Experts of a small language model.
Size: 13 layers, width 512, 84.8M parameters.
Training: a variant of Adam for the experts, 614M tokens.
Below are experts of layer 8 (counted from 0) of a mixture-of-experts language model. Rows are named router (the router's row for the expert) and show model dimensions 480-511. Each number is 128 + 32 x the weight over its row's rms, rounded and kept within 0 to 255.
After each expert's rows: "mostly gets" lists some tokens that are sent to it at least half of the time; "gets" lists some tokens that make up at least twice as much of what it gets as of all text. This comes from a sample of Wikipedia text that the model never trained on. Tokens count by the router's weight.

# expert 19
router [124 164  92 180  72 108 135 124  98 168 204 120 115 114 163 116 147 124 148 158 126 111 101 117  88 106 119 163 117  94 147 146]
mostly gets: " to", " in", " of", " on", " for", " from"
gets: " of", " in", " to", " for", " by", " on"

# expert 5
router [125 150 128 145 146 130 122 136 126 154 136  81 142  97 113 185  88 115 138 122 118 112 124 151 117 163 162  95 140 139 170 128]
mostly gets: " Jr", " Townsend", "ensis", " Phylum", " Johnson", " Tom"
gets: ",", " (", ")", "),", " –", " &"

# expert 21
router [134 130  80  88  42  88 107  97  54 125 144  91 125 132 135 171 124 112 136 125 133 102 135 135 136 122 131 130 128 112 126 123]
mostly gets: "Personal", "See", " Total", " Species", " Succeeded", "|---|---|---|---|---|\n"
gets: " ", " |", " |\n", ";", " —;", " —"

# expert 22
router [ 96 107 138 138  81 100 110 129 107 138  82 163 127 129 157  80 153 137 154 116 102 142 136 110 124  98 115 194 152 167 152  99]
mostly gets: "′", " km", "^{", " mi", " ft", "″N"
gets: ".", "-", " (", ":", "%", "5"

# expert 12
router [160 161 158 137 103 150 130  98 123  65 148 115 107 134 169 115 106 134 134  78 148 108 123 104 110 119 175  95 175 112 151 156]
mostly gets: " and", ",", " was", " is", " he", " also"
gets: ",", " and", " was", " is", " as", " that"

# expert 20
router [147  89 110 147 112 127 203 110 151  94  95 101 172 145 145 108 130 173 144 111 151 142 129 179 130 154 111 131 190  81  99 138]
mostly gets: " a", " an", "The", " The", " one", " their"
gets: " the", " a", " The", " an", "The", " A"

# expert 6
router [146  87 126 104  65 156 126 111  78 152 166  99 121 128 110 123 116 110 138 162 127  84 135  56  77  97 128 103 153 113 123 131]
mostly gets: "1", "2", " mathematician", " $", "3", " TBD"
gets: "1", "2", " ", "3", "4", "9"

# expert 4
router [122 102 121  65  21 163 122 144 108 160 109 146 109 149 119 156 103 119 143 151 100 168 140 112 102 100 158 119 160 134 151 124]
mostly gets: " February", " September", " January", " July", " October", " December"
gets: " ", "0", "9", "1", "2", "8"

# expert 16
router [ 94 113 155 190  96 136  89 158 115 146 114 101 161 150 149 205 159 168 158 116  75  95 143 124 136 136 147  94 161 144 106 152]
mostly gets: "í", " MF", "'\n", "ă", "á", " DF"
gets: " |", "|", "–", ";", "',", " /"

# expert 9
router [186 114 117 119  85 198 137 101 156 142 141 119 118 108 145 140 115 101 164 148  93 183  97  87 175 136 147  79 158 112 167  94]
mostly gets: "°N", " However", " century", "″W", " He", " After"
gets: "0", "9", "8", "7", "6", "5"

# expert 14
router [143 115  94 164  65 105 182 103  76 139 155 120 140 117 137 138 116 145 138 165  98 154 113 101  88 136  92 110 180 123 184  75]
mostly gets: " if", " not", " possible", "    ", " However", " wanted"
gets: " to", " of", " that", " in", " for", " and"

# expert 0
router [ 72 113 141 127  89 100 107 113  72 216 149 151 138 151 137 134 179 132 191 121  86 190 124 121  99 149 119  84 137 141 126  96]
mostly gets: "|", ".\n\n", " |\n", "\n\n", " (", "=="
gets: " |", ".", "-", " (", "|", " |\n"

# expert 3
router [ 95 160 107 100 143 135 119  58  82 157 108 117  89 120 115 173 118 174 158 123 108 160 142 145 160 113 118 147 143  98 100 150]
mostly gets: " \"", " '", " “", "ะ", " Animalia", "alam"
gets: " \"", " of", "\"", "o", "i", "u"

# expert 17
router [164 106 155 108 109 123 126 131 102 216 132 114 177 112 135 164 111 117 199 110  74 100 151 111 124 122 140 149 145 128 197 164]
mostly gets: ")\n", "\n", " =\n\n", "\n\n", "==\n", "==\n\n"
gets: "\n", " ", "\n\n", ".\n\n", ")\n", " |\n"

# expert 23
router [125 147 128  54  94 102 155 154 147 122 102 118 119 101 140 128  96 135 168 122 131 107 106 247  95 105 117 114 132 151 116  89]
mostly gets: " the", " The", " his", " an", " a", "The"
gets: " the", " a", "'s", " The", " his", " an"